{
  "d_model": 384,
  "activation": "swiglu",
  "init_std_o": 0.0,
  "init_std_down": 0.0,
  "train_tokens": 531600000
}
Below are experts of layer 8 (counted from 0) of a mixture-of-experts language model. Rows are named router (the router's row for the expert), gate (a neuron's input weights, with its number), up (a neuron's input weights, with its number) and show model dimensions 128-255. Each number is 128 + 32 x the weight over its row's rms, rounded and kept within 0 to 255. Numbers have three digits each.
Before each expert's rows: a language model's description of what the expert responds to. This comes from a sample of Wikipedia text that the model never trained on.

# expert 23
What it handles: Word-initial verb pieces. First pieces of longer words, often verbs, after an article or auxiliary, such as dis, over, arg-ue, transl-ations, However.
router:084168118168026142171152086088135143108129199130120105066163147122125121101136100148106153185119141119108107121095125116102133161175103095112106140123179160066171152081130168135100077139111092086159161115106104139115082091092166163162102115092143174121096105077122110092118135119095115062144114050114096108116116113172120129055140124085074120177097118124094085124147112117138102198159
gate0:148143182119144060145172116155169058127086139094136143125201122162125162120135124129153174139158119107099104120119146106084124160129127118085090129090223147040124196117202147136205083174134125115096109069069081115161103101208131143065149137162087117125132113132137121138092090107110098124132183165098127190129127151129145121165183040075167133047070070117087114080166154147125103156172
up0:110103168167089197164103179106055103091116117133190068111137086102170129159137112100106125090089163145153082110113099164095093075090168152151154134124084154196135089153089143128083133134095152157173134115147150113138121104098142104162088146137106164088115145126123097132147135171115114104101112082134136100136135124085088083105144151122153159131161112170079120172083078116134120136130
gate1:105122091095172098017099089192130122107117147119135113148138139197105127093049078095080090090092111144131111110129118116108161123197141146142103153179156127102150132087212131038150089180183112153069095167149107161116109151154124119121135116088055150184112111104105115117125088112187126113126117152103137069119077144099117150158153130134135091166137094114104113092164092136105080172107
up1:112139104147190160172095195156157176112135100135080180115104082111174114180152153122155107150149110138131151186164137175162053118152114158092064118122121078157114146142087188154118114114158147180125173201108124134179130093155161141139184106159196106153140185095127081113136136087123160128154213100160080136120166193147106162078149158136122155135143137141128164141176167101116091131119

# expert 5
What it handles: Inner pieces of rare words. Middle pieces of place names, taxon names and technical words, such as Maced-onia, cy-to-kine, psych-iatrist, -idae, in species lists.
router:113171138159111126180136169063104152093167184163174095122148121085159148129145093165112201116134047157115150107053112154157127151167099133103076085097166129083146092098127127114117184153109134098146116126131124115089109147106172116156068149151144151131129150095138129130121131138159082151131175100167054111114130112154154119114107112100121142130080190129158154132106147202119126145144
gate0:162147108136107204104179132091146160043115120152124149157124148078047177172117121118138104143115136216183158123090099184158159121082157178093100154137151125185116146145095118149179151169122046150122109135194115170102084156143176086122148086132159132101172153183144101153176128121148155127082093172164095138106115114134172131120174112095206139139133165135119094092118132147167161125122
up0:170187174210134105100127165134195171096178161073098097115152118148140136134114102183076092113150125138098132133113128102145105152163103099087103146066117124194093145103148077072113134124130102107140093074111100136139132160131145129094126093078086157109155122143107137162135132175143108125125162140151126160111099147181121110158086154093168118138097095152081150087164140126061134128124
gate1:156115164158109091108074176167161122149109128080157116186105157131054131094124104141089156204079157110109122122108179148147097169123095129170123081149092143117150115110111094147092142134124098108135170113198115169145161147073112130150139133132170117115094124093114121138152135067136149172079118065060140140069149118115121145096071113105151137079112109108120185203154064048124111151122
up1:121116094119136130097180123113150180103117122100094151104082189149160147152165180107125169145140129085092087126122129089074138148109115090097109119171133108136139201154102123082150116129149201116069066123121111133127148125150188090152125104077129135102114140151179154141122067125187130142164156137119144117139132134121151137139174159086172137125209134125105101104151050111060140111136

# expert 12
What it handles: Numbers in stats. Digit tokens in tables and statistics, especially decimals and table cell values, e.g. 30.61, 1.5 sacks, 2.092 km.
router:126115077111137098143174102095082136128151167122141081112129169160148151134119059105152139147157111105104130134097120194132138163191117115154098081203132107132142136086059124165139118149117120091190130101116119117125131133131129134045085125082156116073109112121128148093091110132170095120122154091082119147162168122139137198141152166102078109088099180195087159175192078148116063135116
gate0:143146227106107188103155168177144095135087121138117062115109135095131162173142077155101128115134041139146106138113136128115103127112117098131152132124123123124125105116161191179157109127133183107119191110150104145136152107106146124101117076089121144131118094114109083132148112080097129096121106101174147111132113114109203131178133136116128090133128085155144073111112168158150125097132
up0:109156125138146134102155101095084115114139134099125145164156076123108103156143216118148125139098173143066148159113149140119114149165135144123113095155095066092102148105132108045149105134182149139114083145119032136141105120134149134078139123180154116086101110144119182125093117163129165111127125154129057164114076176107159123151189101104155168116113151148138128162127130106085102141092
gate1:101122109113139124139141097136163081116087134106170117136135139140105206072108116159112079100144105126194032106136129051137159116192137160118149118096042124093139102116096141120124171171093151088158111121120162159067113117135150189106134133122125122163186093145082053104108042096096155165115199113088082101122091143147098144133150130122086155160137152132079127074169129129054129154157
up1:134160067104156163144175154110088091110094152146169132145126059173126199122158150146116164115161109118117093177115122090094098107168080137162171139152124100156141159099161112118100160167101136112170066131168147163103117137118124134117138132122180084170160100135076065109152140131155129184114198104144122129182164156122137124090151153166065120240123104085146100148129096166154123137138

# expert 10
What it handles: Word-initial pieces. First piece of a common word after an article or quote in prose, e.g. tim(ber), tur(keys), c(andy), elimin(ating).
router:098137096197069129144141079060120146104130161168123080104120116099160112087180110110072139160171096097128166110057060121083143132182101109143106118108196181066140105084133191095157112109068073099155136124123117120111117119132158139149064143078123147086118083080099171134129119155147115105119127109163104152102122109162129160077147137083083084173088143149117106126130133079154149126124
gate0:146122143091168180157108125134109089145105137130191160089105136128140094136086172151163113150039096108108080160125157084073127116117078149089101164056071168130120116145115149157089134152126142156150166184136067133115114126144119100171135139118180078123142137150112193071148109146196118144113103092141171171110131098173127122162095178108132103142190117118121181131112136152130091066066
up0:094106152133162131135105118122140170050101150182154118147134166156158151150136124109138156109086119063114192142134139134104088122157084129131124172112106160156103137162184143205094166118138150126116122122075134105134101128146145102122156114109088124176082142112050059204161071057137122131182089077123099122099102147160134115130077184117037108170160087129146119081138098137153151139158
gate1:092144157129097106118103150121119144114106109156111120123186085079132129125146123112103162089193157120084119136124114099151105141156114077122154092137131115177158062116165160172132094084130146123171125110161204115134133094147192154045091133165090171129129150119115153092160109156117112095160124184176102130133158129108086121025087160136174161143127174072058073101127130192140164060126
up1:090097089089152134126167161142128116180170164090099135111089148131132120092158148127149132115060113130144069118145126075149190121106136113154159193135128111154103180089099139168076134160120107162132119085146065096154127165113142195057127090107143133147202106139165146121155104085112091136059141190086088084114133130130179129196170176106112137079091045163153174124112155095079113165114

# expert 0
What it handles: List-entry name openers. Separators and prefixes beginning a new entry in lists and biographies, mostly table pipes, dashes, colons, "= " before names, and born/professor/Sir.
router:099190123129080095111183125077148130099161231176152108112145159097139107089149084107110152167131103117116193107132119178164162148151116141097104108142136135172126091093083142100158096125108127148172080100137055090162086081082159159046070134123139157104136092126081090119099092149132090141156130148102123146148139117199196182117122138099151062151103171162114069126110134140094102138117
gate0:112112186144123141097163115166134140107103175114131118117114097116158132152169128083134160166159066151168141100112159093124143143101110112086180120098138119163092123113120111133203123113111110137095134116175131108133120098121165094138119118143150126091146129125147106157157117143168104088123113162062059163145197144147114164109099157120185115159123183115077150127062109104125126162111
up0:082123146143036134123155182103079184138187141168077102092147123091101166176147088129158099119167151101093132159090100104186103158146135151087133085086159152172145084113136107088110045103154165135142133085095141103137178158113146104175127146131128134145122124154119187132130083145153110155189135141110108093148171115106135155151073107138112120121177119086150133124158176103157158143082
gate1:060159121095143115158185140123169085119114129181127141160118171084099114143151152191101179106109094100100123133151156129166150110162153135091154155094114131157127093090124135124132142197216111157187131086156129117116160175161173148161089154118080084145153120081152104121171078111108104087138145125158139085082081180098104101146117113100155128100169150089179133115077110111174112136189
up1:078144092125114122104147084122128071091126100148097135177085146125114123146149085178136124087070097131142143124135166132174114126152131131087147137066072149105159088065095145154129139153195127150164102119176128127121126152152149146124123168100100132123156099145100113146173060101133107086091172174168089098132072183117147114133186138119171129098120123077186161115126138078175144099177

# expert 11
What it handles: Name and taxon starts. Opening pieces of species epithets, surnames and initials in taxobox lists and citations, such as par-vipunctus, Pit-thea, "R.".
router:141130079164055124150127131089097142143148155124104147143195153112158088144171105156075190139149089125122113141089106171157127149187099129088205138166136107104124143126123114111138132126129123138110123017124102093125116122163126090155084088139165073091092111091133138071071106139134087146132110117118092121122101092136121104116084134145143091137131203162142114153133093152122142176137
gate0:045193082154118142128157151135109130139150088115090157103107102105186102133121175077154106119140107137122090154065120125099176133128110102169124112117140141078142135109144108123174057105091168168123146127133090180134127177111166178096134151089124141096151159160115134168120109160167124104167095175105119143165153141069156190181140156078147104121123066145175157118180060157117120096084
up0:109172165102121162128081197119131109173126122179165104099125104097089103165115100090123083128128130066167113084151098159152116099115151127184077181095148115168093116086119120129128111169143130175097133116125134149165124144119137125108157173162081168075184155132066180185159098194156161135093136181164182142103143092161134115101127132112157150126187165135166122127098109134126137112153
gate1:120142177128083157156130144181161133076111150129127128137098148112192100098120175141144140133148091107095103130140156142124139109178104119103111096117084152117167087128102105104133104139055182113105139158115065124054146106134119107063179086080141142125075089124133144134162154125124116070152120123150143119096152119196169171179152138170093052134121149121144140090144072108078128105113
up1:138115143124113082143162121093121155093194116119126105162141104047106192193178163139145149128102133184144117141096162067144095128093114150100107153131150146155092119122118115065116171194173083143163177129129127114169087152101128112111138151136079089083132185156091136138081128109180147119061127185113160153101095088128131140098126147118071120089090178128123078150124133117210106101167

# expert 21
What it handles: Connectives and quantifiers. And/or and sentence-opening or quantifying words in expository prose, such as and, most, only, This, such, often.
router:126135082190129089157106171109078146090130128111160114130116195157153094092166096120124167161156091151134119131137121149094121148165136108100147149161153131127152147108123154114165118182076121115142115082147134109073079100104178134114131160133141137088116130137136111053093139148139124154136170133075119074161131091170165151104118139122116134196078119155128094200195135155116091148155
gate0:165184124143114124099089108187175104136143151138093052088088142087162115131103116140161162163141136116102077188172114178136135126172159108150067161156089157112113122168063150138118151147102193098143156107137095173117129158127072171173159163166111136186145103196147128154117132104167161090138104108149120109151146104050122170172066132111158123156111172116088137139152095111137109129068
up0:119169115155184112157143101203157177100101120161103081150089177166143142113157133100118120152102190127144128143157184128167164145097090139132105058161117133097147101127156170201117123083135142151086112143118134076179107133142158164137172146123087103097077154105224170113095190118175160176129151125150118141056100104157158178065117195142137135141072101128172084139135164128126115124122
gate1:137140152127095100108106126155149189140126105164155093075124157067081130114131091178099132159144170056175119132135128127070040142121134132122080100125122098172106133163118124154101136130135088211081141164110138136143150143130168119074177139118087131147128080166091105168150144163133125087157159138159080149146082137135126118074133102091084127100085094093150106052149153141098124088107
up1:142152084077081131115109145126136187120155123098095094159089128076061161095136125161117126155165171078099142121143176139068096133171091135154174081107131081133120126143111167189069103125137051194071136134071156208116113095112174128095152122158128123134128075205096114123111130162139169151152182118178104115162100121144155147130192143138119151113113195117129101104156076145160149134145

# expert 7
What it handles: Word-final suffix pieces. Closing pieces of common words, especially abstract-noun suffixes, such as -tion, -ality, -ence, -ism, plural s.
router:135150143151097105127179086072087113096141221133136138129169144084146133118105111139119174108155048106134079038068113128109122165117094125075124143136150167103145099093087122135108128143152081113128109133078130149149143117077134121148094151162135148121060163124152130098152085107141130138148130110176114145172075104147085158111124124120133069072124175203174140096155090200089104170114
gate0:102148133167154128171095183104138171202157134110058176088037120112152154146108128114106164112103099111092105144073114148084086153112091119087104113149137095145163143100092119077140071143207130072130128111164067115157142103119093059150115163132198129060098125137171119133043165142126116118104115143154146120127159133144093163107152124093090053135093126114123159195146133075092128103134
up0:096119157078140114183118159144167104126129121113141119158197119080217193129069136119143141078110100164111135096103103092144145155125091130139144163145203102099116196178155144150096146136057144170131135184136070148132125092090160137142134125229145141143186156176067116149156156117068131114129154184098118185154205084110155112159112157078101128090099102099168160142200138084114166136122
gate1:072149050173142166145116123171155135139142151148088159134132142124147099106183151110138151079123124162176158075148085107124167185133116168142100147092135103134176131129138102103169106149137122182151137153109102147116149150062143139109115116191178129136048166118153173109130120102115099150099149125132158168105147077118135087088081183082069162164137116143160098085158189144119069088115
up1:087151126209136179119130126170144112150165162168057163136131067159166110107170121136170192077092135111167161109148127091142135175094132148152110143110140141130210136156125096147127106118094129179150107147081112136141204111085092154105131130178136101164100146096172151141108094108150139100145121080153125089092127091129155118116126146023086099143101124156097123108138174159113144125133

# expert 20
What it handles: Achievement verbs and prepositions. Main verbs after a subject reporting outcomes, such as won, received, defeated, released, plus following prepositions in sports and reception sections.
router:090139058146064094157179113071103128102169129141171088132148163074178122110165091115116098135137147139098153096136092156144138121200097106132065160154107151087138059066086111102135123140103082092125063114115081121192145102107137117064095093071106111066140114084102117135104065142119072113119116091072074077143117124163136136143187185107099105110122119162129106152154102122088129161166
gate0:176121122084125198185141107132133069160156115105116142165159154143142152169113106107108130127099189118135065097085111086097101117152104116082136138192106172089115113157143132165162123157167133175105081153094131110143130123182165101134130181112119146130087164095146137066123117108083118166097129141190107147138176070111118103117151093070128201144120054162173072065147053152110187121137
up0:152105127068131206153127152116128146142186144132101123122134155126151147179108123110095129130117176108129124125103125087121089103183129162079162091201136145081113173152139133160178110108144183147105177160172108131145180168164147108152127147044199164130101153093123168093131134118139101185094109140143105133155170095146103095119080130087152117138083116122093121148147101178121127112127
gate1:133138124115082102083133037153097115117101162093139122136043094186158184136132082105088156138112159158134110150149119129135140158121142118146153043086132096105150125130175086135116075120209150111140087129116121153118103130047113112155101133088152139088066147132198123102100139093109136097125149147131119162143181175092170143137084136152086132167084095152140113206134080169181165112110
up1:100106195069099165181125136134148162201127195081164083061117129157140117106105104116132126125115101062122047150099162112132074111089164152172096135140116089109145109112131176101072103121182122101100126139201135159125097147070149088182082126103189172103136135149135142084109101128092091120132106146076198188149077131108134136166176127103122178166131130113095140149127147159147115142087

# expert 15
What it handles: Determiners before nouns. Articles and possessives heading a noun phrase, mostly after a preposition, such as the, a, his, their, its, new.
router:100166058174136089175123134100121169073160101114127101123110158143148128097183064078112175158137098128165148119150128193098156172144095060110121141194158137071178099112095143147153092157096098174198110122143099124095099098105124113095157163086107163089095072113120080089089102130169103093148158124086108090130134104153123169100128181131125124172094153133129103165189126175067063116136
gate0:101094079069115093106116187100194134121091055119150076107101111106115133099147172117143118131154133171129096156142139152137171102155086152096150189119117136141120123128099176192140164131168171137141190122116112095087133129122102136201129168098107150142090150159144115083158131173156134111177134083176123123161114157159169121133132124113144111132036142115097085066184149131148116124140
up0:169124076127119137106178153095073139122121142071131158176146119133096158139083070154165136095077074142141114037130093125129146120139161150155175100086075184104142090103147119110166099085088155101151124108138114095067136085045175126137185146100106133028168135144136146149151091144125157066095140178129127088114128138086144110135174137152093130129135094088130100128164128139097128140111
gate1:133141123137100121212134120113120131128159087112066077182161151140048080092107113109155128151103147158106148127094130148084173152104164113164137103226129104168129151133138055112184127104135103117107063169086145113112162155122111086103103098087136133107177105122095163076104125061200099163131039110117159162156138184115134183146179136141119103116133114127136131120092080143139122112095
up1:064166103121110112133112114104145056120099144180162127110119059134103070186113096132108171135138119088150127133147153157110122121065069141177087180119104155129115210141117142128106171137103132105128113131123092135153138125085129178196120117171112236154148113106089095145123094165145148092123137152148165174087158158118085125074131108152086148167133167115142121090126176125166102153110

# expert 8
What it handles: Place-name endings. Word endings and commas closing place or personal names, especially foreign toponyms before District, River or country, e.g. Kalungu, Vyborg, Mauritius.
router:110176099143130091162154155089125165102176147131163109112194177090164089132142119123103129135129076110157129118098043186134202148126085088088064059123151128090112110085103148163130093107109136138108105117148096130146080083128151137120135138158124118101128095082089120148068099126132090139167159149117089146132095084142192166120111144147074095153094159179094109190139097222095147128162
gate0:163120133152083169103096170156135128061099085086134102105131133157129152129169158140110137165095051166118127139131086152110077133086099121127080143127124134075140099128112107119185070129101095097150199163174104113119164143154117163114122133184116092140170047114186153165113201165087146075166119100146162126097124150110142106102123120107150151143098114084187111120110148087151090103156
up0:147105164126159172112089119146124079080133111072171114124114130175144163123119117091120184127153078117141148110170087174107101159113073160112109133143186118106124089079187119081189124199148076123166180171127105116161132096163153139111179107145107135096111110124170039114118123138151133043187125123162147117118140135181113131123144174114169105104103127139147148110084108056146103057121
gate1:109067116090198136096097129121123124190131136137127164165100121124111086115171196170077082128119163140090153136169138161197135147159129172113165181165156067128128137128111126145104129168112083153128115069069107115193141145066103082033129112140112061098161087093149152113134123130121144132108109182115117125128176147126085142076117150139173100150152113124129126137123130042068187088103
up1:112148068101125095129114172128128137125114129156085194163116138124117108144097191127090157142136106156138173159182155158140132134114135112127178078096122112070180188165125133121122130123171147111135129075120105082160106085101134099088104081122110086114124105140117160178101108142102117133127099152118100136091060099130122054118126124162187123150176120135114170123127145110074099171105

# expert 3
What it handles: Name-initial word pieces. First or early pieces of capitalized names and foreign words, often in tables, such as Mar, Jo, Kar, Cec, E-tr-uscan.
router:118149107124088118131234171127125154101153164151144086128173160053128140136155170086134174144124112152081139082086100132119167105195135126069114110123209160087144045109089114134183089158140133169124146098127130126115116143157123119077138128112156101066144129145105166112120108140183074121155132146094117082173061142138131164153139114126151105102138143180168159160153105122121136128145
gate0:141149180134103174119136100101138117185137173125105071150072137090139155144114136098134158146135153123101168137164121092097085161228154137114098145131166165129135056107108149117088132183118130175146142127158165150146124101101179156110152096055138156125096182097152139149113080134107194115085145144127131095132104103104117040121132149138114105110076108145172076131104176160125172146068
up0:177155158170126149156129141167172111183067151162106105160060127081108152126122149140127093112134130185024159148145114108100166108135161116157053141087150102134147126193166114116047122192075135184146131116201118108083147100077155138078178128042122096160121150111144175141085097099144105165045172149120099086118164153124122074145148152144120093159090119141173133089108140088101173130078
gate1:155098122151171132222175090063090139170143119122109136129178158101117052133087134161198137090104155139129186133100159100111109161126091073165102119098127109074117154154113092128124181145124127122163112109080073162179134107151139147147107149143135114125124042142073141172169103158095149090115105117089107189182159110141169076180162155101153117096155128124122086075149172125120178135103
up1:157072089164173117151146151136121065151068072179151186092175065081113175113113130132106106187138178152082179106153141139156133163102178086193144115130106133119136128177123087057181086149130131141071144125127147164147210122123193153122077151157153141128110061095128101132144056137110156085123132160159137161092157119110063105163174114130139155150161149150092157083086119169138145164120

# expert 1
What it handles: Non-Latin script, date punctuation. Bytes of non-Latin scripts (Japanese, Thai, Hebrew) plus commas, brackets and "c." in name-date parentheticals, like "(born 1943", "December 6, 1989".
router:101125151145126141120160148071137186100108255180116075114135143097158063110168101099110186149152093105168190102053127109104151145161088113095151113127150156159123117139111092112182101100098134095132113100186134096106121136129100106130054176114178141084120078091129123138124113082154082082216144101105141179139131082107146195123089167149110060142107161124123123127080125144094151185123
gate0:215099212095143085165172100097107180154151130186097080149100124090117139158093097107146085078086156165181086088113152128102111151157145119114091119132102143099071088087134120145140105139105134128141053152142119062101137131124078185123133082151221111151074102213127124094126123117152139116150076185154164118118131093107151116126110140106149187159113140146104128198052195105136139143115
up0:130102071110084149179149107170105103148128102092095119112132137175131154199122178076164158102160162153132169184148147152122183148136134134159089131124113107121129147097114095079129111094172139127105173073149112100164136156195151124088205058113143130165152086125094102061118165126136081129109105115172091064113174120167131131149133108141146198134124129157137104115166114085197098112080
gate1:180118110119069117104090122106136121133177103076149158076079129135110177109169179085143067121102145126092069133162143112118084119162144138130135116130117159170104106130142145120123135146149127168088116128135172118125074146129098091138149115140111143067140146112184131146144114140099128071137078141084186112176156159116086169159124133105145172212170125135071105083153072131124054118053
up1:152125189151119105174068066134132190155176042142179143067134130144153157116130085129128086159159162195127115094171136116098108104165165147168110122133183154141082203139172181112115145121142106149135090194122149163198062134096184137161112099139162110135150100140119084098134121133118198155098123121135162114158151104123144122132129114117104174077125065120114118156146094140127141190154

# expert 22
What it handles: Periods and closing punctuation. Sentence-final periods, decimal points in coordinates and numbers, closing parentheses, pipes and heading equals signs, e.g. 46.6281, U.S.
router:172141093141078103146155179126112155131125185096121108089157133110178107104134143097102114156153080068128159135020123134070222121122101137146129087159110158104096125123074189119121124133117144139137143140155057079121113115119135119071043135139147118118061145116067088116079130116108115096157148164149127092164067129137134145117157162105098170147067118120119154145157119120110132141106
gate0:109165138175136115131113086147156124166163085084128111090152111140121150087065120126124134074113116113182136170181132104096214083152132055117141135095148145111160133175138084091129086121109176130116190132174114130150136058102153138103112105132165092139147114146075120159101118143184134102145140150182133112174170137172120180096096178099110168159145157086123085085132100138159154122125
up0:139068128140112097106132123125154101147090167187136124131136133091121117117125169150086126121101129140106125057103100191115122144122116155129110097091091172160132107099162129122032065084097070164091063128137172167120114110117105105134162160177161131143149100083130196163125093139093139204122139142106153128091123059090144167138117079089112088071150087134162162136140113127144149140144
gate1:132207148115144130094121143097151141117140160136092183117126128217134145153203119106136126126136129096186152136110080136187098131153080168112136182092130081140050093139095141112111131104143098125166112121130139123173224118127136086164174163108071115070125129132152146138136095182067122058144062135148107126097086150119117122110113075169134112119197137120145111140140171142114173108120
up1:149195174127124126076114157110107092101140123149141151107147125166134150144181150125111100120139138115171142147131120134124155090132145165116150168114124110159067092114102094140104143124105083139166156116150139126170210145051173093177177142130097150098114129140131081131117143145037162088129099117168116132122121119154109099155160071190133130071157136093139103100135121135112135120140

# expert 13
What it handles: Clause-linking function words. Conjunctions, prepositions and commas that start a new clause or phrase, such as as, when, after, where, because.
router:063173088179137068125149173120122171095201134183176128077135162098154097131116120112083125138111143166111174117086095134128095160209124141104136158150118115101158144080127136147132129156116068131138136111144090069147103111119125146074082160148087101110099099074163106086084107140137114125136105059121108112162129098140149147086137149104090081138093119116153080205181106137113116159196
gate0:132153142096112113098141104163071066159067134127116172153069168108116182052156126110160156155092169154129142141132187121170151156090147206174102158109125105157110160124116086138087103065114123058109102085133205164129087165128108141108193115113134114092130089099117187087185158076136158201173150116147138131160154130044125140133085141165119129121130152141115142097143089136119118095085
up0:116128104106108116157127179086117141148168122190175148141186140136166066223161103160086164078131057123084083141117082136124108131149156103121086106126187115116149108154080139098094115168154123128115132128106064051125171114138186124086057132156113138129171188127157071148056149172104113138100105129125117146112125073158156105102136113116104131072135121150141090216144128102125136173155
gate1:182141087157166134154115111153138098098152213153078116099132139101155111131047113098126147076141147093130115149117122072102152141146120118136106148129085080163188125165206144117129092168128106188124140136146111179092147117120120141124211119121129170154127093095128096173189114085145077135125123139135134119136106106093114150088129120175101124139105130089113106121113115086072138117186
up1:078145133097136111119133169113115128169058093094163130130160090135143151076175113079126123139082112144198134125134072190189119121096197138109133069140135145111075110107107151170142109072167113098095115144133165118146118145146098133134104153098129143075154153153128123092125075090103187120157228072141167154157114056177175103161128143121167131152124118163110115102151086139119168116076

# expert 14
What it handles: Mid-word syllable pieces. Interior syllable fragments after an initial letter, often in names in tables, e.g. b-ub-ble, ch-ev-rons, G-if-ford, Wr-ong.
router:168166139142090112117137128147111130105100190158148104082163118123093083066119076107119129135156115125140120121049102121129076128129143125131097158115129180143116108139105133198143123175161072151128115115148094113141120107165147163084105177113071122113096079125083149154099126116133138100137104123119033114163127040108105112085179154163125077121141144142165145114154066144142107173138
gate0:140159141121082118115141162170141094092132075204134128091115082072140094143137144125103104197116142086090128163082089099139156145181084137105147185117153139099139069130074111145159109093169145106131047112082129137175131163119151101127179155165147089154134130094084133113100116152082121100129150145113129145140065130173124095151149135138111101085174074193147094157064084139128075109119
up0:126086111128133131149094101147148155110106081143152132128099162080113152102158163148142124113145080162080085142113107137122168118158160108143093076154129174102177083146116087148115145151068166149113098194133089117187169116178137116082133119126145102113156158133129081102139106164125113131114061141114153145152079140168146126124147141165125151187080134150141198134072119135134128083122
gate1:158081135108171094143122142066149133114093122104097180129182127111030108106117111102173094105142095171072137136055066114151085133128111124167127127091127144106117206156197060157116112134173112071091083164069112114097156142134181145122164163083201128133145130167119167119134117104140067113158152196130168165149151072158144110149123116150113167133185141102131107120111157161141089166095
up1:132106130123160117126125185131116149141195098209172115124099100152132132128136160202135135130172095116176136108086102131116130089192137139132107172158120119116116114152111099134158156156085146065068124115167090121073139169151121161114133142135152132137106202102158090107123134155089101114111132149118125143148171154138144074137126100114155135096054086132107133123118060118106069141104

# expert 6
What it handles: Time and place prepositions. Prepositions opening time or place phrases in biographical prose, such as in, from, during, until, at, often before years.
router:104139118168084054161109174109099140090198121191136114111200148128129104122175124094117190107141083103145157123079096201089144172140131105120151163192141106111161142124122121176154142139153133140131134119185088091148114109118134077149093147093119137144161083094106045098075142133161117087150129088132094167145118111151153117066130140084046122131119138137126139150132091168065105147181
gate0:103175152166174125149151119069112112168092069161145177114088102186119090148081090149072093142157171140146158149183149119089112134107159147054161152171144079120176103133099139092143185138140145091117106097126132164034154137174103158160188104176132123137159175076175117118144116123108134178135076157120104126153096145184132137154122161157130132140131137163100099166035175153148110159150
up0:134117187184109112136100117103137079161167128146131064120125136083128139152167136162117140152161135135176159061102118150158192107098132069115158133150089153194129093136135101153105129190153128145171076124131177093093151115136111103110139177136123098104134101162112224089069135099152163132108093126166181140191153155088083151197142140148162086123070111124170152064165108153137107083092
gate1:116089093080191138116129105128216185116151048086104177108110073116111171149148111170196141153077162112101194092122144118070177097107092123131069162164155156114105081159149155140185054169120175090126157079076123121122134154152134154157172082094119131131152104074107124187105123118157108146121095079182056107108152144108163139190106153143116094083114177103078122152150105149197102185114
up1:108117064123162098092149151069115172173120162054093110158162096127130081110174090094149159109183138093077216157126135127142161080113090131129132130182170120129101155192172177163160175142115175168092200152083153132168171145137115089137115119108143145106181133092123145165102135094075116112113109091166119154172174122087142143132140201118162127110111129160137102098142116140091105155135

# expert 19
What it handles: Line breaks, sentence ends. Newlines, paragraph breaks and sentence-final periods, plus middle pieces of South Asian names such as Kanyak-um-ari, Jhel-um.
router:098094166150140121111164203119096152104185229161135185116129094087164077159099083077138187174170110126136126122108053164093135125120151082130136192154130137118073140076094131106162112130119157138142120100135122110170072080163172109123078153124119072072151121145093135115060093130121079092142128117125101127193101108159118108120150132105159156168164150121171116168098081126160139179125
gate0:101134158121101140099089077167125145055175202126106148119169124129157135150124162103210140115120118159174152110133146131119147127103113203085159175177172151181141101087089128118132138158124139068086154177136140083124166114113109155130114155056142141115135182072121162190086131102206142111118116159150200136162091119135188141102100110106170094084156123154097108112055131143156128122087
up0:196174200155095124126208232117186142192108072107178145170172140129143142060129184119094202104128187118148144089085164063126128157123105120106091120095113132117159107169113109140090090062089145144158128123111159113123098100134117142076091102178126186125116091158146123117131126138095105138130185075115123060111138148166124124132107097087095139092091125124109129196135120133124191177165
gate1:163099152103146112140174149196106164176134130113122109149082142124126164168132103079149106136179189121105155188089105193138129137161106091133086194177142156085110100092113063129174090129071100083118132099061128096086127121101103105107143118141142132180082181152130115105116130089106133132140131133137094164107076111164164148101166124079144168132138169146172109147159081036087147109116
up1:113129065103117174139101089133122118133147111130154086082144129115160101128124109132078132130036103096144123116184161094152131098140164119114178119140142128131151153155130183191085083140148146141109120106202134166150107123163180119116075118149102142099134101057128158161136131114156150083078104128108209030105171155107056071157094123087084132129108093123103140137105113138129118096117

# expert 17
What it handles: Numbers and table cells. Digits, year prefixes, separators and pipes inside tables, statistics and records, such as 201, "|", ";", "3.0%".
router:093180080116097125203152132117100178119113205154116068138148125074165113108150105076074201132106103118122119095044101170136151138097135115115130065165106114130135069128101132104116092124077118123189137103129115087114107149125176080038009143119100162063137123084110099112092089148143114121156129087108098164165105075141156126126128170080119150110085163131155145137107101119152109142178
gate0:059195114089138085129193108107125205091129150140164084117148076083162095114114151089130097177130146120099190068166136114122171145148109075130112128138130181096139098128099149140121105118083146135145126103121144148147038147071105160102129164144105091121063188087128120090196071189119147155075155178096190127151122169113132107138163089192069110160123171120182134147097110150138140162156
up0:122116079097134099136121115115177098166088135148147098107095081139179176153118151147116128180145145199115191130108130126117123115105124105052110174119184130128085129052148116099147194090110139132111174067126046092148103118076141161117097094124156098084060118134126057164141130179174127083105167181114142148138150159141092136181173139116110045132137137148146076104106136083121136104108
gate1:153172147145106144161144149110158139123101183169102095076165085139081105099115161031130137133128062166070068117059069123147133035049100208142145094130105127175133160128116085124122127122179167105120093150185146119090189138115129146164072108084176140118110094105093138119112153113064113120112096068056105167127172041102092150145079100154112133075156117146108123146101144182188130121177
up1:128130148072112137090099083111076143084099150135104095192183142176077100099116119118131125147104179106126126090163187098105148103096120091106136137148111125106090116164143135097090109136125079110134123135083146142093121097105125151090104187122096117111091126131172132114134112180119138151132159122158136070058167098091155088144117125114177074109114146116133110109133144028179079075110

# expert 18
What it handles: Line-start list markers. Dashes, pipes, line breaks and heading equals signs at the start of lines in infoboxes, tables and section headings.
router:081102142119125134107142151142066144113145227134155088151135174122160112106112143121143205174104126120159195143093085137132116138134083085138105122206107138058162118084097144170132147187089122107195111106152099109166113124147191107144087147082118159099174111100093115097094068114192078134165123147144094157197082072121158128130155162064148085161097150122112115141149111111114086178104
gate0:142071189142038127102128134117167144132158213121197125106102177113139129109160188115082120142089162055076159170083091102138105098149113140133121134141142098137109159079105127101142108161067070130136090089112148131109091156135101113182048194085147157080102071159142181070130115134129128089105106123153146126162123091093126145189162136106085118122116143093105098112125136139154137135097
up0:135144098152208162183124107136108121131099107162076189145087095155047109083146111086159148101184108177174140172104148149123124103161103127065140119139203163155151102176153115192175143071170137135127115121138114122170134132128165094075184030124144101162137144140140090186103138076140188151109116155133087084153092161140174115099080115157175126129180106137124162145118133136109144182208
gate1:087149204114169086141105170110086142092075078183091157104092127180091132152145145144041131157110181120096163136147156108098157143134122089182134132145147147087115126134094073109102216151127141050133185145145088073114123144131143197123150152120138163090063057098082060067112200135101130113156074124110103136159140094132098129123200157124132075148152097123124103089126142108122134064104
up1:106137148067161096099086138169134128076106061148129186139107091135068120139138110152045131160134168149127154136133143078145137105134098075170126152166163184115097169149135098130109159122122150074120192127138101127107168155125141173131134111123153183119092035048098097072122193168124148132134070125097129160123185098103112136126161154109099081110135132133143075152189167099136145117129